config.toml
d_model = 256
experts_per_token = 4
d_expert = 64
router_score = "softmax"
n_groups = 8
norm_eps = 1e-05
tie_embeddings = false
beta1 = 0.93
grad_clip = 0.5
seq_len = 1024
train_tokens = 222500000
steps = 3396
dataset = "wikipedia_en"
Below are experts of layer 7 (counted from 0) of a mixture-of-experts language model. Rows are named router (the router's row for the expert), gate (a neuron's input weights, with its number), up (a neuron's input weights, with its number) and show model dimensions 0-255. Each number is 128 + 24 x the weight over its row's rms, rounded and kept within 0 to 255.
After each expert's rows: a language model's description of what the expert responds to. This comes from a sample of Wikipedia text that the model never trained on.

# expert 24
router [156 107 141 149 120 145 106 138  85 155 144 111 146 133 159 143 116  92 131 162 145 187 158 165 117  97 127 169 125 111 150 150 127 148 106 130 123 152 121 113 159 119 119 121 160 113 156 135 117 134 121 126 110 116 148 145 160 164 175 125 132 101 135 150 134 129 130 118 165 128 136 160 169 121 109  97  99  75 152 104 128 163 121 150 169 161 123 170 129 109 115 147 158 139 139  98 125 140 142 125 144 137 124 100 119 128 152 165 117 135  96 163  73 108 168 124 102  92 115 138 169 146 121 149 111 125 131 134  95 156 171 100 101 110 109 104  77 128 128 118 179 112 144 129 163 122 176 140 153 145 126 118 130 104 162 128 154 100  93 108 148 172 118 136 123 120 148 120 112 141 113 126 137 127 164 111  90 118 110 105  67 178 127 135 139 157 108 111 160 115 175 118 129 152 131  92 117 111 112 158 104  96 141 100 118  75  96 112 119 147 156 128  81 172 145 121 122  91 160 141 128 157 157 102 101 149 120 103 157 146 150  96 166 135 101 174 130 135 136 108 110  98 132 120 116 105 101 136  96 130 169 144 112  97 144  94]
gate0 [139 152 122 132 116  66 139 115 135 129 128 100 151 154 124 164  61 145 157 133 141 144 142 100 128 105 134 139 117 160 158 137 153 128 160 115  94 159 117 140 135 162  95 125  96 138 137 177 160 129 126 117 103 116  91 158 125 102 165 117 110 120 156 107 122 110 136 110 130 161 129 149 134 148 164 102 152 125 120 134 144  94 109 156 149 142 144 132 109  87 129 139 123 121  68 129 126 149 130 138 143  99 116  81  99 125 143 135 162 156 114 126 139 152 174 138 143 142 147 136 140 123  97 158 104 129 124 126 145  80 115  93 131 130 107 107 127 146 126 134 134 127 112 113 151  83 134 164 151 138 164 101 119 114  85 124 139 142 135 100 146 117 111  90  91 127 100 128 108 125 158  98 152  84 124 114 136 177 124 160 116 212 127 137 172 134 105 146  98 153 138 141 161 113 114 149 101 136 129 142 102 135 115 115  83  86 124 126 100 165 107 143  87 149 163  72 196 151 122 139  98 169 112 135 122 127 112  94 141 103 111  43 135 130  99 148 140 157 146 128  90 150 150 110 119 118 145 148 134 134 124 134 153 120 106 119]
up0 [110 140 119 124  99  81 163 125 132 123 115 130 127 123 122 151  99 171 157 118 144 161 141 118 109  89 142 134 101 129 136 156 105 160 170 121 114 144 135 137 151 127 103 118 101 135 146 137 124 126 107 122 104 127 107 166 117 119 138 131 124 113 103 116 118 106 121 105 134 123  96  98 143 146 184 101 158  88 150 136 127  95  78 153 171 137 115 148 112 105 135 113 127 102 116 104 140 147 158 131 154 115 120  84 125 103 149 155 125 186 139 136 127 137 170 124 124 169 180 113 139 135  94 128  87 132 113 123 130 142 132 132 115 142 127 126  92 146 111 164 153 116 142 122 140 105 117 112 161 160 116 129 116 116 147 155 153 120 113  81 183 115 121 127 104 126  99 136 124 140 193  98 128  97  94 115 111 149 106 146 136 162 102 131 186 154  98 158 113 138 151 139 158 131 106 169  97 150  99 191  94 138 136 125 137 106 131 126 111 156 109 131 116 101 153  70 189 170 113 100 107 172 149 113 146 111 111 110 148  98 100  43 127 108 123 149 120 154 147 102 124 108 147  83 143 107 145 122 111 123 129 144 179 150 121 128]
What it handles: Single initial letters or consonant clusters starting a word, often after quotes or line breaks, such as b in basic, Ch, h.

# expert 55
router [118 121 157 118 135 125 141 119 119 144 132 109  96 165  99 145 149 100 109 126 121 138 110 104 153 114 101 106 139 113 124 124 128 125 127  85 144 128 121 148 119 142 150 108 101  90 117 143 107 132 121 117 144 111 170 122  91 159 160 115 169 152  74 119 140 119 119 102 162 180 131 121 154 114 119 141  99  97 156 146 130 102 126 135 102  99 157 132 149 121 124 110 147 131  84 126 130 105 162 163 162  88  82 120 155 136 115 125 153 164 120 114 146  96 152 140  93 174  94 138 115 156  97 133 154 109 157 107  97 177 126 168 117 119 103 124 122 168 126 161 115  93 143 136 140 154 141 104 149  99 132 109 150 144  72 143  82 139 113 105  87 103 128 164 165 101 150 143 108 125 145  91 167 139 110  97 145 113 103 144 109 127 111 115 112  82 152 115 132 103 143 156 141 112 135 141 108 145 111 109 115 151 158 116 114 122 153 115 149 161 147 141  93 146 116 129 163 146 170 113 162  98  74 120 112 140 149  93 141 127 126 141 114  94  96  81 112 123 121 177 133 121 153 124 133  86 162 144  66 154  96 193 163  98 128 113]
gate0 [107 126 145 108 144  88 141 155 122 142 118  91  75 126 149 122 133 125  88 141 142 126 135  91 153 163 147  99 132 156 191 125 115 147 155 109 115 134  85  92 110 139 177 159 137 145 116 122 111  97 125 123 162 158 135 190 162 146 117 150 135 164 122 135 141 124 194 142 117 113 118 116 101 122 131 118 160  95 132 122 102 104 145 161 133 143 144 169  74 102  94 116  95 143  99 140 139 100 125 134 137  98 136 116 137 136 110 122 153 110 143 104  99  93 136 101 118 119 121 117 118 138 124 172 177 145 153 129 117 104 113 128 107 152 115 150 146 136  77  83 131 137 120 123 179 134 156 120  97 141 142 132 117 149 119 105 127 131  79 128  80 126 133 134 139 119  99 111 139 145 122 132 163 116 192  97 128 135 123 140 163 140  99  87  93  99 105 110 144 134 135 125  68 143 128 154 151 152 106 134  92 141 154 152  81 105 126 127 162 136 150 184 123 132 109 127 137 115 103 168 120 178 110 149 115 118 118 144 172 146 156  68 152 152 143 135  95  85 103 130 144 113 134 131 115 151 127 125 106 132  91 110 130 154 131 156]
up0 [117  82 141  99 134  98 155 129 135 132 110 139  94 146 136 113 105 125 103 111 108 152 107  68 184 132  99 108 139 138 130 126 141 122 143 145 146  86  74 127 114 131 169 178 125 152 129 133  80 109 116 150 155 152 166 152 137 146  90 158 133 147 110 138 115 153 158 133 128 142  84 117 129 144 113 123 135  74 153 120 104  75 157 163 114 120 134 153  75 139 122 104 118 141 116 151 155 106 146 118 141 126 134 119 188 131 104 107 153 142 162 122 145  84 142 101 112 117 141 157 129 150 100 146 147 136 138 152 125 123 101 166 151 123  91 131 166 145 104 156 138 128 103 134 161 117 147 145 121  94 137 116 146 154 146 113 117 151 132 107 120 140 117 144 117 127 123 119 157 122  95 127 138 145 200  85  92 132 109 168 153 149 111 104 110  87 129 127 116 129 147  90  54 161 164 173 110 159  88 147 114 115 132  95  99  94 142 135 151 120 163 168 127 151 104 118 113 125 108 124 130 171 113 135 159 119 120 139 119 181 145  94 135 122 156 108 118 105  87 101 160 131 132 135 136 113 109 111 139 115  97  99 132 131 120 169]
What it handles: Short inner syllables of words and names, such as ad, or, an, it, im, as in cradle, panoramic, Tanzania; also decimal points in coordinates.

# expert 37
router [152 156 112 129  69 165 125  85 133 126 124 102  82 121 154 128 143  82 154  86 126 139 137 144  98 100 142 116 151  81 177  92 143 101 124 175  85 122 150  81 128 122 144 133 153 126 155 114 115 127 102 173 145 103 125 126 126 146 140 153 120 123 111 103 153 127 108 142 149 101 152 148 118 185 134 166 107  86 128 156 153 152  89 138 148 152  87 130 120 109 158 117 128 149 153 117 146 154 114 155 148 153 142 116 158 113 147 162 106 125 142 130 135 157 108 106 110 113 121 155 135 107 146 103 123 111 127 119 128 146 129 133 136  74  88 129 120 110 110 118 148 114 118 126 162  78 127 145 175 161 122 114 110 104  81 121 137 135 172 119 122 135 116 128 129 153 101  71  95 113 143 127 119 159 172 178 119 117 132 104 119 197 147 162 126  99 164 116 127 141 124  86  74 120  96 113 103 121 139 137 154 145 135 104 139 117 129 118 100 152 128 134 133 130 123 107 104 113 167 142 144 143 145 140 169 110 107 126 176 158 111 159 155 144  82  96  93 161 156 127 137  87 111 139 104 111 101 142 163 124 102 128 134 117 151 125]
gate0 [113 109 130 184  88 102  97 149 113 155  99  86  93  86 134 143 106 141 125 171 111 141 162 128 166 100 126 156 136 118 165 115 123 160 131 125 132 162 128 134 124  93 146 107 133 153 119 139 100 112 122 119 135 106 156 113 124 148 149 127 127 126 169 126 114  31 127 128 134 125 154 121  98 112 130 147 137 102 159  76 129 175 105 123 132 113 135 142 137 143 122 131 127 130 116 187 160 122 147 169 142 165 139 137 113 148 102 156  85 106 125 126 170 119 125 154 147 167 118 144 136 178 168 170 163 109 112 102 127 170 129 124 137  97  96 177 105  64 121 114 139 127 156 141 112 135  96 126 124 169 106 107 157 144 126  87 140 127 120 130 107 127 129 118 133 118  87 124  69 146 145 153  94 170 112 160  95 172 100  83 152 126 110 167 107 113 116 131 146 117 125 107 128 138 137 133 142 122 159 129 120 123 119 143 102 147 114 132 195  85 151 107 132 164 112 149 158 152 136 112 145 144 147 107 117 133  90  88 118 145 127 119 150 129 132 120 124 134 117 103 100 102 117 144 120 117 134  88 111  90 114 130 119 148 126 104]
up0 [122  99 122 211  92  95 112 147 126 151 101  97  85  89 154 146 114 130  97 184 100 144 149 146 129 117 125 155  89 114 141 109 140 136 152 134 104 176 145 101 113 136 149 104 136 141 105 133 125 109 138 131 159 122 193 127 105 158 156 122 168 110 141 132 105  53 153 177 133 133 121 111 139 107 106 105 147 121 163 124 113 123 142 137 118 106 136 133 122 139 142 128 127  94 143 159 135 152 112 195 120 146 132 151 100 145 106 148  95 125 123 131 187 126 102 132 123 137  88 147 184 140 150 137 118 125 124 123 159 165 130 127 118  69  84 153 149  94 124  99 142 102 137 141 136 133 125 103 109 183  99 114 107 138 116  94 138 120 106  89 108 101 119 136 112 140 111 134  84 138 169 149 124 145 117 173 100 171 109 118 161 141 101 124 103 126 159 150 106 120 144 106 144 130 136 151 145 147 165 139 145 134 105 113 111 104 142 126 183 134 150 107 143 194 103 122 130 129 140 129 119 135 135 153  99 162  86  95 129 106 119 110 142 131 112 135 114 149  98  94 123 106 115 133 116 135 102  94 143  89 112 144 132 136 137 115]
What it handles: Opening pieces of words beginning with consonant clusters or prefixes, such as c, sp, dec, disc, inc, ex, after "the", "a" or "and".

# expert 35
router [134 132 178 147 139 118 140 127 142 114 110 111 123 161 137 107  97 140 158 141 153 124 112 112 137 144 143 102 127 117 134 136 155 116 103 177 145 144 119 136  79  98 171 127 159 166 111 123 128 145  91 137 129 132 122 108 126 106 102 117  87 128 153  84 113 153 172 156  98 109 119 160 131 134 126 105 123 107 117 122 109  87 149 112 127  86 170 157 124 122 133 119 116 141 132 112 128 118 163 145 118  86 131 120 142 106 153 115 130 143 123 118 137 143 125 109  89  66 148  98  79  95 107 115 127  87 145 139 156 127 143 110 128 154 133 127 160 129 156 126 129 157 118 127 188 136 143 123 151 165 115 119 176 123 116 126  97 141 160 123 139 138 120 186 125 118 137 142 156 103 128 109 101 100 138  84 117  85 184 145 202 183 166 101 120  86 135  93 124 139 111  94  85 147 119 168 111 115 110 123 154 148 162 109 148 132 123 158 139  97 118 146 111 128 124 116 135 111 151 135 140 158 116 102 117 188 156 135 133  83 157 120 143 110 154 140 140 167 109 134  76 173 129 128 186  84 111 136 108 129 133 102 144 112 155 120]
gate1 [118 155 129 126 131 126 132 149 100  85 129 129 118 128 124 114 116 151 120 133 101 133 152 106 119 138  80 145 111 163 145 158 125 162 136 118 139 108 132 111 109 138 115 123 117 142 117 162 123 107 142 168 145 112 170 132 120 148 129 142  71 139 139  98 101  73 125 116 107 116 148 120  79 111 138 141 138 112 122  89  94 113 106 164 142 145 153 142 139 125 144 155 155 192 149 116 162 122 138 138 141 125 120 164  96 106  84 148 108 157  84 153 117 131 128 145 108 149 112 152 110 176  90 166 105 121 108 150 143 145 163  83  88 109 158 129 134 141 112  87 144 112 174 102 120 175 128 155 140 117  96 112 104 126  91 160 148 145 147 113 131 150 120 133 154 120 111 146 149 109 139 152  89 123  85 130 108 112 162 101 150 126 104 134 113 130 139 133 128 115 122 150 105 138  75 154 132 150 106 188  59 155 127 149 122 132 117 125 213  91 147 157 158  77 101 116  98 133 113 202 131 112 122 100 112 129  96 143 157  98 136 112 135 118 122 120 115 115 126 123 131 155 166 135 132 167 127  98 101 142 134 106 126 163 140 123]
up1 [109 167 147 134 136 105 117 132 146 101 153 122 110 185 141  69 133 142 161  79 108 110 126 118 123 135 120 159 124 130 142 109 123 150 128 136 138 101 129 113 138 165 146 118 139 154 101 175 150  89 134 201 114 103 138 129 113  88 132 143  87 124 144 123  84 101 120 130 101 113 119 112  86 125 144 121 129 180 127  90 105 147 141 139 113 138 137  92 131 128 145 152 157 126  90 118 171 126 170 171 164  91 101 180 112  86  97 118 128 170 121 150 108 143 126 159 127 140 112 151 127 169  95 152 146 102  99 162 143 118 144 120 112 114 134 145 159 140 105 171 149 118 177 119 141 110 113 120 129 119 110  89 116 108  92 156 144 129 133 117 115 172 163 151 146 121 140 149 165 131 120 154  43 160  89 134 120 113 178  86 145 149 103 124 134 118 108 157 118  79 136 143 109 120  94 147 128 119 133 148 117 164 118 135 149 116 137 137 172 140 137 113 103 116 140 137 116 102 124 183 153 125 118 102  83 118 100 128 126 154 116 115 113  91 119  84 132 141 110 117  97 109 134 143 140 169 119 135 123 128 147  91 121 121 136 121]
What it handles: Short consonant-heavy pieces inside Slavic, Azerbaijani, Arabic and other foreign names, plus digit pieces, e.g. Władysł-av, Mirj-av-adov, -abad.

# expert 18
router [149 108 130 129 113 140  86 136 127 107 116 140 133 108 137 146 147 119 113 144  91 166 161  83 120  95 132  99  92 112 109 125 117 106 161 110 145 148 107 130 171 118 148 108 118 127  98 123 127 126 140 122 134 126 155 149 142 130 118 139 138 130 135 125 116 122 161 123  84  70 122 150 116 149 126 113 161 155  98 130 119 126 102 136 105 142 152 183 148 139 125 137 125  93 162  98 108 130 135 160 148 150 154 101 101 142  97 145  81  99  96 144 105 110 143 109 121 150 154 117 138  87 135 105 125 111 176 111 126 108  99 110 156 134 160 126  98 147 170 104 122 131  99 147 164 114 129 124 132 142 109 130 152 195 164 166 120 148  67  78 147 151 143 134 116 160 149  98 160 121 125  96 114 120 129 120  76 145 109 140 168  90 121 123 131 140 168 148 113 157 165 159 118 109 150 137 156 175  86  76  69 132 161 119 149 128 117 155 142 133 141 118 129 126 175 140 127 140 118 132 172 131 122 109 114 146 147 165 182 177 113 135 118 128 141 168 145 127 127 109 168  95 130 140 110 148 150 100 136 171 155  96 167 167 105 115]
gate1 [120 107 143 126 149 144  92 171 159 176 129 103 157 128 134  85 151 129 132 140 169 101  98 150 113 131 153 118 119 170 137 134 144 116 119 121 130 142 115 133 122 122 121  93  88 105 156 148 144 156 137 124  97 129 115 127 105 141 178 114 153 107 158 147 151 145 130 108 128 117 116 113 110 134 109 109 112 152  77  82 122 166 136 131 132 157 139 128 118 122 164 111 148 144 147 114 165 101 115 101  65 104 123 154 118 140 136 109  85 138 115 113 158 135 115 151 108  95 103 113 134 128 124 111 144 101 164 149 146 128 147 144 126 140 103 153 133 120 106 147 127  99  98 125  84 116 123 142 135 126 127 118 124 133 122 143 137 110 147 118 112 152 173 140 143 124 114 131 135 105 119 113 112 153  89 153  79 150 113 172 126 177 102  77  82 119 150 140 133 133 149 171 151 120 110 138 138 143  92  77 159  62 148 138 157 139 121 146 174 113 163 176 166 182 116  82 134 110 159 127 122 144 163 122 123 152  77 105 110 122  95 117 162  73 129 157 144 129 148 179 102 114 131  86 128  80 100 117  93 141 108 142 156 118 160 121]
up1 [ 73 121 111 125 144 138 119 198 162 163 106 116 167 143 149 129 110 129 128 126 157  57 103 143 147 133 150 136 142 145 148 161 143 162 172 133 125 105 129  85 151 148 112 130  91 108 139 165 136 152  91 140  99 151 120 144  97 111 135 122 155  79 183 108 113 156 135 126 124 124 149 118 127 138 122  95 149 188 102 129 152 154 109 153 128 140 160 124 132  76 176 143 142 135 134 106 141 101 128 105  81 109 119 135 106 160 134 111 108 127 145  95 146 109 151 124 152 132  98  96 106 108 139 110 165  99 135 102 137 111 149 125 137 134 119 123 117  93 128 135 118 123  89 122 111 105 135 134 111 125 145 130 144 118 144 108 145 122 152 142 126 149 124 151 122 123 117 137 172  69 144 132 112 151 109 143 111 114  98 159  76 112 107 114 105 171 169 113  90 169 172 159 140 139 114 129 130 110 115 125 146  50 126 131 137 133 114 102 144 111 138 179 146 157  90 100 127 134 158 105 131 104 125 130 143 147  85 133 115 121 140 116 157 107 165 168 111 130 167 150 126 129 133  84 131  67  91 154  88 132 135 147 110 124 130 128]
What it handles: Main verbs, auxiliaries and verb endings in running prose, such as had, became, defines, provide, finished, built.

# expert 62
router [138 151 161 117 132 130  78  93 105 159 163 150 115 109 127 147 125 111 139 158 103 123 108 164 110 103 107 190 104 104 153 142 130 144 125 110 159 149 153 160 117 154 139 171 120 177  79 100 127 147 132  99 134 124 138 139 136 138  99  85 163 114 124 122 121 116 152 152 146 144 173 117  83 130 124 100 100 110 104 147  98 115 154  85 100 114 162 115 141 149 102 115 117 121 156 151 181 143 107 154 134 110 138 135 162 165 101 167 107 123 158 101 106 135 135 133 143 158  89 141 150 131 128 185 163 102 101 106 154 150 158 136 135 102 121 143 132 167 115 147 106 129 138  98 118 137 140 133 167 162 143 146 140 124 168 118 105 123 132 116 163 123 156 144 115 133  98 106 119 106 102  89 104 103 114 111  93 156 130 109 159  82 103 152 146 148 153 155 136 112 126  99 120 126 161 114 135 111 139 153 131  99 146 166 106 123 133 128 156 128 139 165 148 116 115 114 166 157 173 126  94 165 104 105 197 118  93 116  94 114 121 115 110 101 125 165  57 122 144 125 120 104 131 168 131 115 137 165 145 110 136 138 120 137 122  92]
gate0 [155 112  91  88 121  58 134 112 157 109 123  86 143 121 137 129 101  92 132 137 128 129 104 107 108 122 164  92 134 147  70 153 132 140  89 107 120 100 140 159 145 149 137 110 143 138  99 148 103 115 124 155 157 114 116  87 118  99  96 128 119  89 121 126 127 120 138 173 108 151  98 154 140 120 101 150 130  98 123  65 153 147  93 121 117 104 144 140 211 119 144 153 127 134 166 105 138 178 166 107 144 113 107 135 113 110 135 117 111 141 121 161 122 133 142 139 153 167 110 122  89 134 115 108 149 152 142 118 177 108 159 125  76 129 141 158 159 127 133 110  94  86 104 102 102  98 122 151 146 160 124 139  86 157 174 114 106 135 137 126 165 100 143 137 130 100 163 155 143 132  91 155 116 140 181 114 113  98 117 150 118 109 159 120 111 153 119 170 127 110 151 128 124 105 113 130 132 132 109 101 118 124  90 111 172 136 142 100 110 124 139 104 129 137 125 105 132 143 111 154 176 110 119 126 143 131 122  97 137 130 149 166 197 146 151  99 112 135 134 141 141 147 100 129 135 156 156 142 131 106 142 143 153 109 155 184]
up0 [164  98 124  83 121 116  93  78 126  98 104 117 154  92 135 166  69  91 130 110 168 128  68 125 180 131 161 110  78 126 113 131 122 135 118 124  70 142 125 121 135 142 151 139 154  93 139 136 107 163 140 116 103 129 108 121 125 119 110 135 138  88 107  72 132 121 137 127 118 141 115 148 130 126 162 106 113  86 136 129 161 153 105 121 128  94 104 122 148 106 140 136 127  89 150 120 148 155 148 133 166 133 100 131 167 127 107  90 112 129 109 135 124 126 140 184 131 167  98  78 103 112 140 124 136 110 124 141 149 137 150 132  89 108 154 136 123  95 137 129 131 111 134 101  92  83 160 150 157 185 121 145 104 152 169 111 153 133 148 138 154 119 120 124 140 147 167 148 137 115 133 166 121 123 135  88 133  85 114 145 119 106 120 114 110 147 120 141 145 103 139 106 115 141 157  95  95 111 148  96 100 135 106 119 154 109 178 104 151 174 124 113 135 116 189 140 160 127 173 162 132 111 131 136 184 139 137 103 132 168 128 153 199 142 163  98 133 130 109 131 114 103 117 119 144 122 149 132 136 118 148 133 143 126 148 158]
What it handles: Line breaks and row starts in tables and bullet lists, such as the newline before | Party |, "- L", and "; " between items.

# expert 39
router [ 86 126 115 128 154 148 112 155  62 116 161 118  94 123 133 186  87 107 138 175 164 174 141 161 152 121 127 155 103 145 143 138 143 155 157 159 133 138 101 105 148  95 142 157 146  91 153 110 129 117 100 114 110 124 164 134 137 151 115 175 161 123 139 161 136 172 117 153 152 163 159 121 137  87 102 147 119 114 112  81 138 107 169  94 173 113  89 113 157 149 132 123 138 179  99 128 140  73 132 155 145 119 135 134 129 143 155 120 145 106  97 144 132 125 115 171 110 145 119 102 118 155 139 135  93 115 135 146 175 140 113 146 129 129 128 117 155 113 163 139 160 133 123 126 142 145 125 153 147 101 156 102 116 113 133 108  93 124 121 151 153 157 104 140 158 147 144  80 127 125 133 136 126 120 111 107  83 144  99  98  97 153 112 144 108 109 136 113 144 142 169 139 129 154 106 149 122 137 126 163 114  91 139  96 149  94 155 116  77 124 123 140 135 153 112 122 123  94 132 124 154 134 132 122 115 150 191 180 151 125 179 116 169  87 121  93 154 149 126 103 147 133 144  93  89 138 100 103 118 145 148 145 117 121 159 115]
gate0 [154 169 141 139  72 133 100  91 131 101 151 147 154 156 127 119 133 159 134 164 118 143 139 103 112 137 126 100  96 150 131  89 128 125 134 107 114  93 136 106 108 110 113 128 154  90 150 130 132  97 109 156 154 114 102 140 138 153 122 129 124 122  88 161 137 113 140  87 150 127 106 100 178 133 151 159 113 113  97 116 120 177 152 113 157  77 131 138 136 160  98 108 108 147 154 103 177 143 139 121 160 166 167 102 114 113 113 122 169 173  87  86 148 128 112  83 129 121 149 151 130 156 116  55  74 152 129 101 150 137 166 190 116 107 159  86 127 126 156 149  97 102 138 128 143 137 162 126 113 136 132 176 120 122 124 153 117 108 107 161 147 134 101 142 176 126 145 140 155 121 144 136 133 129 127 116 121 150  71 122 127 150 114 120 135 134 121 144 117  94 153 118  97 125 114 117 128 117 130 162 115 110 133 139 147 109 127 143 140 152 148 112 101 171 128 113 124 130  97  93 106 113 116 135 116 104 108  91 115 106 135  96 161 153 160 119 126 185 105 146 160 122 164  76 112 117 113 145 135 126 128 105  98 188 120 144]
up0 [114 142 140 130  95 163 198  77 112 100 118 141  95 111 102 153 119  96 131 170 106 128 134 113 110 110 102 102 116 137 105 122 128 147 114  92 131 118 126  97 132 124 128 151 133 101 147 131 122 137 110 166 139 140 156 117 156 167 102 146 150 114 109 154 103 122 153  97 131 129 131 159 146 143  86 127 181 180 138 127 129 121 176 111 180 104  90 129 114 161  99 127 104 134 168 121 127 131 129 119 135 165 182 141 113 130 118 128  94 102  80 121 114 134  97  99 111 132 152 126 156 126 110 125 105 150 108  95 131 175 167 175 134  92 116  94 136  94 108 144 101 134 110 117  80 109 133 167 116 110 128 137 134  81 158 146 146 132  92 140 182 155 113 153 148 105 134 166 126 146 105 125 139 163 131 109 139 134  87 130 143 131 104 110 126 196 132 103 183 132 138 144 163 121 157 112 138 136 146 138 118  70 141  94 155 124 118 132 151 132 107 109 104 128 135 117 139  88 111 107 136  99 103 146 146 104 149 135 102 123 159 117 121 174 162 137 136 162 112 128 161 156 110 161 102 146  95 102 111 110 132  95 107 158 105 144]
What it handles: Digits and en dashes in sports scores, year ranges, table cells and coordinates, such as 6–4, the 2 of 2023, 11.

# expert 4
router [122  91 151  92 130 135 125 113  63 124 123 121 108 125 123 155 118 153 114  96 136 146 123 142 135 113 126 108 168 128 148 111 165 102 158 142 131 130 147 103 158 142 142 156 163 146 152 120 120 133 173 161 149 117 173  96 148 111 121  85 100 128 121 161  95 160 131  91 138 132 122 154 160 111 148  93 148 123 143 146 152 145 128 101 137 119 132 168 114 140 123 145 151 135 129 114 130 120 139  87 155 126 128  98 118 103 149 100  93 172 123  89 160 133 103 103 143 129 141 128 140 148 109 109 137 127 139 147 108 161 135 121 138 151 134 132 120 151 111 115 165 102 122  62  96 119 176 137 154 128 136 137 131 103  91 137 150 100 132 121 107 102 117 117 120 164 119 145 101 166 122 174 113 120 134  85 160 110 177  96 143 156  92 141 110  99 152 151 103 125 107  96 112 126  87  99 102 117 135 163 141 172 132  79 142 162 169 142 183 131  85 104 136 162  87 128 131 143 132 129  83 113  80 181 102 176 128 127 103 151 161  93 116 105 106  92 112 148 142 174 108 137 150 159 123 103 128 158 106 131 144 113 132  94 138 155]
gate2 [118 151 148 148 129 112 169 155 139 139 119  68 125 161 168  94  84 125 106 183  84 124 133  98 137 167  87  92 126 136 116 135 139 125 162 133 141  78 163 139 170 119 155  91 139 144 127 156 109 132 133 113 128 103 157 159 106  99  91 113  90 142 106  85 109 131 176 118 150 127 129  94 112 104 111 142 153 135  81 103 152 116 154 129 108 128 153 142 180 108 127 102 144 158 131 119 160  84 125 128 153 112 139 131 122 156 107 101 136 175 172 134 134 112 143 138 108 131  60 128 134 113 154 117 103  92 119 142 139 110 125 120 138  94 204 128 144 144 162  97 108 152  90 133  83 109 143 124 118 163 113 112 128 153 141  98 157 114 113 125 134 155 122 142 131  94 155 142 115 149  96 108 121 121 123 107 144 142  74 140 126 119 145  90 152 131 132 131 170 169 110 102 130 136 127 148 168 138 110 153 143 131 119 140 121 118 155 108 126 137  76 131  97 130 101 153 137 137 141 153 135 121 138 120 115 115 111 144  98 130 127 101 165 143 168  87  91 124  89  91 121 136 180 141 139 166 141 169 122 137 137 125 126 117 144 101]
up2 [135 148 165 143 113  94 157 130  98 164 156 110 162 158 119  70 113 141 127 168 118 134 107  96 159 128 112 123 111 128  91 156 132  79 125 104 131  99 137  91 159 121 137  94 140 146  73 102 111 160 133 123 108 156  96 141 138 118 117  81 133 101 153 119 119 103 145 104 152 132 164 114 116 142 140 127 154 179 176 129 147 119 148 139 101 119 156 149 142 130 132 111 129 132 143 128 119 136 109 142 123 114  87 110 116 115 136  98 129 143 138 100 145  99 158 142 135 109  94 128 144 123 119  87 103 136 121 172 123 146 106 116 108 106 151 151 153  96 106 123 149 127 131 161 132 139 144 125 131 185 139 113 115 148 131 108 163 128 109 143  91 102 103 177 101 133 142  94 120 155  93 117 139 116 142 141 132 142  80 134  87  87 130 137 154 130 116 148 174 146 124 124 141 161 176  93 158 109 126 149 134 117 139 122 155 113 160 100 111 134 104 134 110 140 113 138 118 112 137 114 133  80 197 113 102 136 109 155 121  62 145 128 184 130 123 107 135 124  63 105 121 146 213 114 140 164 155 173 117 138 133 122 145 103 130 117]
What it handles: Capital letters or first pieces opening proper names, often surnames in lists and tables, such as Don Qu(ixote), Kim H(uybrechts), McC.

# expert 26
router [122 163 137 142 144 130  89 129  98 128 147 146  79 125 127 106 132 148 141  77 123 117  72 172 144 130 115 134  80 111 122 137 136 142 152  77 106 181 127 152 158 152 159 128 131 108 117 105 121 114 117 151  96 128 131 169 164 162 116 128 128 134 137  92 122 125 101 127 165 146 127 132 124 123 151 145 161 138 146 159  96 137 135 120 115 138 152 106 100 148 128 116 105 152 165 132 139 102 109 160 127 118 136 145  89 120  93 133  92 154 113 133  92 119  88 113 130 172 105 130 178 127 115 154 139 146 133 117  70 117 156 125 142 103 147 163 157 110  91 135  77 148 121  72 113 115 122 129 127 143 118 177  88  97 130 116 103  50 135 141 175 133 123 149 162 137 166 145 125 138 103 116 110 125 137 131 105 150 150 106 188 132 138 174 157 173 121 157 122 111 161 111 155 128 126 155 128 132 154 152 142 115 138 114 119 139 116 128 115 143 107 138 160 145  91 134 162  97  97 141 167 150 126  89 101 121  92 144 144 167  99 114 120 120 151 113  99 120 167 160 108 118 121 103 174 100 137 105 137 111 108 132 125 171 118 114]
gate0 [124  93 164 112 162 134 124 121 122 126 151 109  80 134 120 141 138 105 151 114 109 136 152 133 114 113 177 132 137 151 130 159 132 153 109 118 140 142 137 124 152 136 114  96 137  81 135 138 160 105 126  88 147 109 107 161 103 118 137 135 146 122 122 172  94 130 147  91 155 116 118 146 120 126 139 113 113 143 138 102 135 137 121 149 121 134 151  94 126 147  78 144 108 118  66 149 206  84 163 133 149 126 145 125 125 110 134 120 123 113 108 132 146  89  97 132 129 188  97 120 154 107 142 133 121 182 109 180 121 134 111 117 120 130 156 126 177  69 122 128 123 136 118  98 155 137 152 123 138 156 112 119 116 119  76 126  79 148 128 133 150  92 108 110 139 107 158 131 178 137 112 162  87  57 140 162 138 165 107 114 163 160  93 111 103 116 139 144 127 106  91 133 111 105 132 145 145 105 113 126 119 169 168 167 141 144 127 131 103 174 134 119  95 151 121 103 139 104 146 113 138 127 124  91 133 151 166 174  67 127 113  70 173 125 114 128 135 133 105 129 130 112 113 158 120 107 127  98 138 142 160 147 140 114 145 146]
up0 [128 130 132  97 150 159 107 107 144 124 191  99  89 118 133 148 144 123 135  94 111 102 131 123 160 126 147 142 121 149 139 176 105 119 127 133 143 145 132 156 124  93 161  86 169  94 134 150 146 127 127  87 111 134 114 133  87 148 115 145 124 156 125 136 102 121 160  99 141 131 118 144 123  82 114 134 123 149  97 137 120 130 154 141  87 131 159 101 152 133 126 149  98  80 101 141 163 153 127 177 129  95 143  97 122 132 113 141 117 123 139 166 152 124 149 194 166 128 109 131 173  95 113 107 142 156  89 107 106  93 119 113 121 136 174 130 149  91 147 106 110 131 106  87 149 157 123 127 139 102 102 133 123 106  65 148  80 152 119 117 141 101 105 148 162 125 165 123 140 143  86 173 111  47 164 147 157 155 126 137 157 135 133 164 110 140 161 168 102 121  83 133 132  95  98 141 146 122 128 128 114 148 159 126 136 144 109 144 142 185 112 120  94 150 150 124 129 125  98 125 148 121 126 112 130 154 130 135  69 154 107  61 163 119 116 113 141 111  96 129 139 123 116 131 135 117 117 127 124 160 133 123 146 133 147 102]
What it handles: Line breaks and the list field labels after them in infoboxes and tables, such as - Venue:, - Born:, - Coordinates:, Scientific classification.